{"n_experts": 32, "experts_per_token": 2, "d_expert": 336, "d_shared_expert": 1216, "activation": "squared_relu", "moe_layers": [0, 1, 2, 3, 4, 5, 6, 7, 8, 9, 10, 11, 12], "normalize_top_k": false, "init_std_router": 0.008, "lr_router": 0.000937, "vocab_size": 16384, "norm_eps": 1e-05, "tie_embeddings": "early", "beta2": 0.95, "batch_tokens": 131072}
Below are experts of layer 6 (counted from 0) of a mixture-of-experts language model. Rows are named router (the router's row for the expert), up (a neuron's input weights, with its number) and show model dimensions 160-319. Each number is 128 + 24 x the weight over its row's rms, rounded and kept within 0 to 255. Numbers have three digits each.
After each expert's rows: "gets" lists some tokens that make up at least twice as much of what it gets as of all text. This comes from a sample of Wikipedia text that the model never trained on. Tokens count by the router's weight.

# expert 12
router:125138106109134149127145143080137114105100087169127099091115159176098120126147129169136148140138085118126129139135138120160123159078114152176107133107115114136149134129142092172165150118113138136111159146145158122173087122169125182154129096114111105130125139102101112155169144143114141137121127152142146138150121143119138146125173088079119122062113129139114096109115134152093100125135108110135110068181132137133126147128122108136130125145150175132132136104136134121114110140060138
up0:100167126146156137119110151156164121130144108150089174105120120104132150129115203159165139150147120128118112127126142108118164076112099128137119113124083106162111128154167143120108102138126128153077094115132124105133162122137131131120142138152133148114125092132153089101110144137137147125104135186113156120143096127089137122150114137115099116147113170144157124138140116134115113152120141131117100091093130134123174158144135125141099119135149135126110111136138120168124118151112108
up1:091120138134118164109129101139117077121099120140139106131072108099121137095145109121142138105152117160107144102083156117163160147120117141193184113130111145109152096114188093104093162156133170101108210124124106122141082091116167177110106102115117130118152104138118127100125122136115129146112112115118106105092114143116119094125160132063116142133130108147135092128111170136086126105122085085105133157140145101149151153162123061102122107164136153125162124118159144131114149115108129
up2:140155154142170096125121114107080120138134106122105125090179167128170132102094143131128148122136110124142156115132147162138148137105166158153109133110074110139096145134100135115167123139090146088152114133121120128173163165180156185147116121148133160118094115132133154161152105144135131108108110165161132105159178162116115126139129102107149112140084127106137126117096136183117130102153120115114090121123153163158135156080132095168117139149125183165128150119112097135086088093115111
up3:125182136147127143089096103123162069105141050132068132124133138146156150110119100134105112156120091174123156110133071111162124132121149137115119111119115133149115103115168132120125112150130101143086153074093133113121150097092119154128097135132153110116145119090111090130107123095131154169116157123099114141137161184118160129143147149090098114128125136133143122131117098111090131142173132170142121109122134092106137142128139135141126156121163151147136138174113124088133160138098105
gets: "\n", " |", "==", "===", " ==", "|"

# expert 9
router:130160140122136168128102136095126137124162119137137158107111166139122141164129144170107113131131111094124133097131120160168110149129075120134129113084125170145138142121152086152164135114123145125105135159157118097116141097182148169129111072159101139120127101097143097146133140154106111151136104163121127106111148121108123143146167133137155116095099162144128105153085138133103092127117141116137131114116164113171121140108099112111095148153123148142141116109123146163078150148083119
up0:071157118125177136132104138149169114136136094120115119142134135124136172118115178129131138146157140137098100143110125107140130122129102128165141126123137107128136115130152158139109106137116118151100100122142103096135161100154114152135152118150134121149107097127136091154113134168117123112086119176130148125154136133146144122141112156115117103143104168126132150138176152120142116165127080129159123097117157129130129143119103162162091134175128173131107128128147112168118108134075123
up1:114136148150141149076091131114117086120121132169121089140089156137116132106142124158151128122123132169120135110087157129209191139123112125138146116145131132122134142123152111097110147152106165068105184118149099124151091120106168171115128115091109151103126129113133141112110128114106155169125092109127112107091106162103112096126172116096109149116150128147152119134130153162089124081150114096116123132154124127136138133157147107102141117169144117116146127110125115129143126115096160
up2:137170109123160119113091122124102104128131084139084127121134184116162125130101160171116118135124123127107146106130160167130140134134161140170123123108106128155134175123105166100164123113112131114140125108142116130145158136168142145154133131149123170140087143119175135168152103117128112108133104147130150126173177149153092132145156126126133104163096108106142121150107094161143144120125122106115132134109126188102152138130118113162106119162113171156116160126152086138077106104107125
up3:128184156132135170096102128131135056144171059115091117133146114113139160142152145149105133148151076189110179101149095133193105130129130168115098138138086127149136112127159106130153093136146139121094126106130120109143154122098125161177123123151131109148136130091097075107124098127138151143126131139106123138121161188096144103130132129084127121136145145111136117152129121097114116132144147166147121121137148093140139146104129142163122157129155146142113152156114111096108154111078107
gets: ".", "\n", "18", " century", " 17", " 18"

# expert 29
router:141145134143139161132096134129130093122098149145108120146085140102117114145067153178124137106093101120145157146136130165141122156095087144144114056120129136137126148102136131102143119102135131117115145130088137123131116120121163138188122157165149117132130110067113122120138122166107128168127124147121148134117140200124146134143179090162131109135107172142135108144101108105076088097153133087126167103117108107110107139125124164125134158151105184109116107098121151071143136145107108
up0:110147140146152116115099123108163134131158091139090129117103122137137150090115191129167115125127127139129130134091121098106128121117095131120127119157100119138098148132131148136108116139091132147101111129147111093161167091122114160135133117181156122139128119120120090136122133126131126145096147198142146133127145102122132129130113101120092112167118175131163130143169157151114122167138126134128131101149145145147139144145145132141118124133123196118087126100127098166108124114109092
up1:095122148138138126117091113119126105118107107146164092165072145133158142122133106147162144109135121173131144126091116116169185160117137131132171128131150170129140120145179113116102138171139163070139176124139124116162125109077155157129105111123103156121132121103120121132125145129111117157121116118140095113084128147113133094130204124111107138118129115106122106140110128148131119117148115116128142145166130118157137144150137095068141106155141145105175139117170147133139155105103140
up2:147171119135140102132064131129095134151141068115093127108135172103147129114106140130118115121131134107112142152142159168145123171130115116162112108118119107161104171132094162123155111119086149112107145104126119118144165135148146160153127124153124199121093119140145150133164114130159124085120088153140145117144158133185086115155133126115100126145120105100132082155080121155101146122109120127125165122129127177121176140101149088158119155155123157173100165103132135135098129128116130
up3:150150152148115168086086140133121085132149065119055161142098126124120141116159140131127133121111066178141148068147113121189114141095138129126129147125093133143139143128158121132158110136146109149069147070124130104096139105106157147150126146079145111099157129065113076118133148116139163153132158123103131125144169158094169112132134143080103125124131128102134119155120091122134129124160122143140147109132142089096138113122118124160114185156150138152109138157113143075094169131078098
gets: ".", " 1", " 2", "1", "2", "3"

# expert 14
router:095117141130138110101109142109146113128161134169087149118115169134099135121085184153099148110078121182131149169140154155134088117091131131108114126141123141136143147121156079109148136118160154127123109125121127105150132130174151141137134064150090152130083133113139110152111108139104117155112109121116156124093125141079102118138129103165119118094131151135134141115113137158072086130145114126119104117106146114118123151130098140156116129145129139115143122074101132138137111114128134
up0:073177116119178118109112144140149097107153115122088158124102139128135175139125187130111123138114148120090110133094124119118149109130086139143126137142120090130137126150144154126111096129118129143097083125109135065142157099140129160159147129181163143133132110132145099145116112153114123129084133178126172136175113129115131130139119132149109089159103143117125133138166125133117137164140104122121109096125133126134143130120143144122106106146135173144104122125147102165131129116045120
up1:098124162129131163117100106142113117118117134155116088138111133114144136100175112129158102100149139171123148094069119144154195131149109134150170112145145121146120106132170115115115149152139188088128191112161098111166106097089159153115152094093099156129128128120140149113131099135110144155170117107123109106092156144098128091101192101104123140118142092116130104154103150151131123086123127094137126131159149120159114146113159131081116108151119141146158146100157133115132141096096145
up2:126174105137130098123069130109086132137150104125111160116165182124169142130116149156131134123123113112121163106108140162138144148134155124170128104113109131134114164114101142124166115140107147113139135137118151120149180130177123175122117121143152163130124113114124123158141109117142133081159089134137122117152168153156087137122139121128099138139104100121147127124116105162116157126130117114110101133128157178136146140104113115156123118156104190160122157113153106150092130092105139
up3:143165139149109169107105129133124045147141055122079110150141166093142154135140143134147139148151113162138156080135070121181106123123122162112116124143080154156148141123172119106151090127154124167093133081115130100126145110090122156151093133112136116089167106109125104131110106132130154144135150116092133156120164167120152108169182124091115137142138132119146131156123118103102120140149136142143136105114128118144153139109155109150110173155135134140136153164108114111089136133094100
gets: " |", " from", ".", " between", " in", ";"

# expert 5
router:106123110159127128113120132119135110127079112120127176103106122097138124104111153147141148145137114119101167097122148154122137143121160132131120068127119118127146181169205135116184149098141161124065119156145110117113086151176132137130155120099110118100099132117189154111140153151124119116103130120129168081118086120162082160138136145077116112115163130119131141087128118129146123079162085137095111116128122139107142119145104164110130130156176107123150131116107140129083132132148134
up0:092166124151171100137104120122151126122141085121101135144121150133144177145109179131160138137113122127132093129098128111104107102123093144174177140120103156133124125170133149125103118149095145162085099123131124094160169115154117157105133136172130125148110139135136095111129126182126135135091146191123139156170076133130147126133123140130099085162120127145135139165195121139123109172100092113143134072147118120148133143132122129114125143145120173141144108120140137169154135124113122
up1:098146161143116148118115122125137075118101119152104091142123147112134132106166094140146131114131138188126172077106148154173166145098124138143177142126143143126127109121137131096123149136128205065130186110147111110143092107130174159097114105106092150109146141130109141125149127122084110147131086116103101112079121124103142109104160111096138124124122100132115100158114145158107129081151130122123147143144125144159119163123151119101132115157169163132162133140149147123142133085082137
up2:128180124118162106111095125120073123126134071128102148134146178112168162136135159142141137109108117115105125130119169152118125144143155139139114121130134132133127145150071161112161125087120148114131155129122102121158155171170150146146131112148113157150086119127135149126137109129183113126110119137165179094137170158131106127137136121149124114164117131101149108128095105182139159107121122146130121138126128155098137122105109091152122128135140157163098162153153111133091094129124111
up3:136177144142115178084106099134138066146145066143118132143103129111154149124132100142114110143121081195127155098121082119173119127147116163098120122151122149164134131123157126129129110151133132144092141108139132070105158150098110141132087123130141116126133117077105099140115109084152131144143149131101141110133148155116168102131137139094112126128147131102157142144125111101141128137151128164127125091125162138096123130114122140162112169120146166143122120155093144093102169145079133
gets: " (", ":", ")", " /", "″", "N"

# expert 24
router:161123104162107141081122096126141126101133150170134123133160154161100119154095119153124141163111098140119167144149111129136102136078155149172088124104113135127172163086112147136150115128130154099130136142120133121134167124108139142103154119165145162124164131114140133120087140134106135147156104165154115139150132122081107168126117118142106132106115139114111099142116099130117108103167100118103104114123134085155155111167102105138130078128150167092127125082045127125172111163122097
up0:117175139155191117119098139147160131126153081152096118125128125111117164118133168139174119175139151155114081134101120140142141089125123127131139128124111087129115104131132158136121116103117119169091101123124135097148156114130126175152162119160146135136114071117133090125122113189095141109070148163109169127152126159131142132133120111127084130156104143128136149118158137137115112164136126137111147076146132116155099159122150149163146119148122188108108116135142133179107119112129106
up1:122118135118141144106117127143099066152107095131145094138097116099146141096153117125146137098146131163088132105095137148185191145113119135149173130141145152120105100112178133085119136139142146104106172136140121116159103100083157157109122096106132141157118102128134151104115114123109101137108083125118125122087148137101143078115158123086117151128103104111121154141109126126072125090115120103126134150164138119177101155133162126089161124168136150113154159111164143139139142101097127
up2:153147135126147113119082107116106125127130055124095141087157195116165109133087158126140132116121126096107133137140150168133140163147130147178135133122088125153127197159088147130167143105125126111139132123134125114165169136171157149158118137113140163145106109116139146152150104116111121100131121123156132121155173159147107136138145111082109119166090107113133099133105120171154128096109096121096112133119143168131158125106108121132107120176135152139115166134137085149105114087091117
up3:168158152156095158108086122147126078136150091104111117143121144089150107140149129142100117161124061157124147107126108128181105123134099153121111125128107138151124134128151136109147098129156127136093143075108115094135099134102134123143098137108139110143155119111103078145136080110154146173164146144128111155131153182095173115141177113115099103138132111116165108145124090104124120122132154157141118109113132108110138137094135125159112155135158126152123145148109120073098143155084100
gets: ",", " of", " for", " (", " at", "),"

# expert 19
router:121153122091174182115134155084161139071116159155094136151079138156098124172075117129084104118141132146144118150156170157155138144114124149159122130116141102157160130133171078130150107126115138119125147113112129099132099110124161128141141166133130158125101142155138105130117147112124125144142096117126154109124161155133125158144134120137110127156124168201154163138077101174089136098164100123111111121099103113137151116135090103139094100137156133121120114097152085073112094126122138
up0:111146153167155130119105154130187111108151100126118150124113145136133157131108189134160103133123140122117114139089141129115140098144131160147113128146101088144101112161184151137123103104114130168088107150119120089148145111149144159148124110164139145131105076121141070115135121157115165154120117198144144122147122138116102129137154108142086090141111167138146113139150135133114101129113105124146108074126156141147125140129136151139108126119134172119102124121127100160131099137104119
up1:114119154159115146109081101135126080141085108137146121133135180142131113105151110147119117115123111150115176132093161110200178156135122131166169128138131142126132109150132143113126183157122185094106150146173140152182117103094169165088126092134119164119119132095116135099148122160132106168171091107114095129132142145096132107139187103110129142136134097137109116104133153166094129108107118134132140135146120077192132138152170119108145102128143133139162163144155147171138123118101168
up2:146169112141136109124113132096061127122120107132112138116149170112149128140113130147128126098089131079111134130125150165108150122138144110142101150122094131133127168137111162105162149133061145125151148122121115128107170132159154151159120133142131156125101113141133156176145114098124130112123093167158169097165166164157102122122124096131094101167103127120138096134089115141126143102148140099105120145147150159117163163130112090139118158176094146171102133111145085129094104096114128
up3:139168135121101153099098128135134097109145083125079140146142123117152142149147136126112127145136068171178165088124108132165101112120117161114117119124093118182131120110151103101127104141113103154098166084137124106100145152107161150150076136128140116133168138093100116137131110093139158169135162116113104138146164172085155111125152100107144100132140118100148121143132109135119118149184146148143132107118128097095142152086135126142132158113150146151156143136111139102116164133073124
gets: ",", "s", "ers", " are", "es", "ions"

# expert 17
router:121143113108107138110094155061132151130146131148137149116110112144105136160072164141086085112115144172156120106185133161133092104130083120087126113110104110158128128083139129129161107137087194095111130141112117120106139142182132144116117158164132160105087131129159159164131104079121178150119114123139130130148074164128084148193141165130112165112131166142143139141108142119126110112149109132093112124102159089112181151124130106125124115101119143123118146111088115130112133132149140
up0:126164162132153118121109141118160132106165083127105155142128140098138176115144215127160117142161165146115105130122134103111171112130082137122134135154115101144114110126139134118127126136091118169092091133126129101174135107152133156147136154130152144141091119134139109102119117181121133163091144197131130102142085110117137106120136133131110086152101158118119146150183121146108110161124137131129116075141136105130128147102164124134110160179128140114110140088137128155101130135076107
up1:112147159145138155085091105117126091112112124149111092130101164136130116104136096149149119100132114166106139069092149128171151171092116131151144122132126143130139127135171099125116168169102160071080196122137103125155118107114170176119154089095138165105112141111119113095118116128102149131130114143127119103082134145114133125114182108095132171113143123154117116136105137156110101083157128086120127132152128116152121145134121115107139122178148158118161127147138158140127120113074140
up2:149152121120158123119077121116085127139148074097068124118116160111137115145105159135116132115124150098115145137128145170135124147115121147171106112119133114168134164110118148108144131116115132137143147112110136090150177136153153151142119151154114126118098106129145145143143142126129136114112081152159130109171187147170079135123158141108128092147095129103113105142098116151133171086140102118134120127155115187120152149121117086134129131146107156166091131110166104143083123092107121
up3:146150149139106154117105124112108069132129053114076123145131151106148147121134148122102120148123072162155155109130102158165084142102110159112117121147095146163132146113148144127118097171141122127113138073114115111112148109111124142134118151126127113113148137058081083140130120094117178145143181130152150138133161142094135134139158142087100124133144113121172116144107089093132117129172160149151140111120148103122147153112138112130103153152161157161115140143110124081112167143087112
gets: "\n", "-", "|", " has", " is", " It"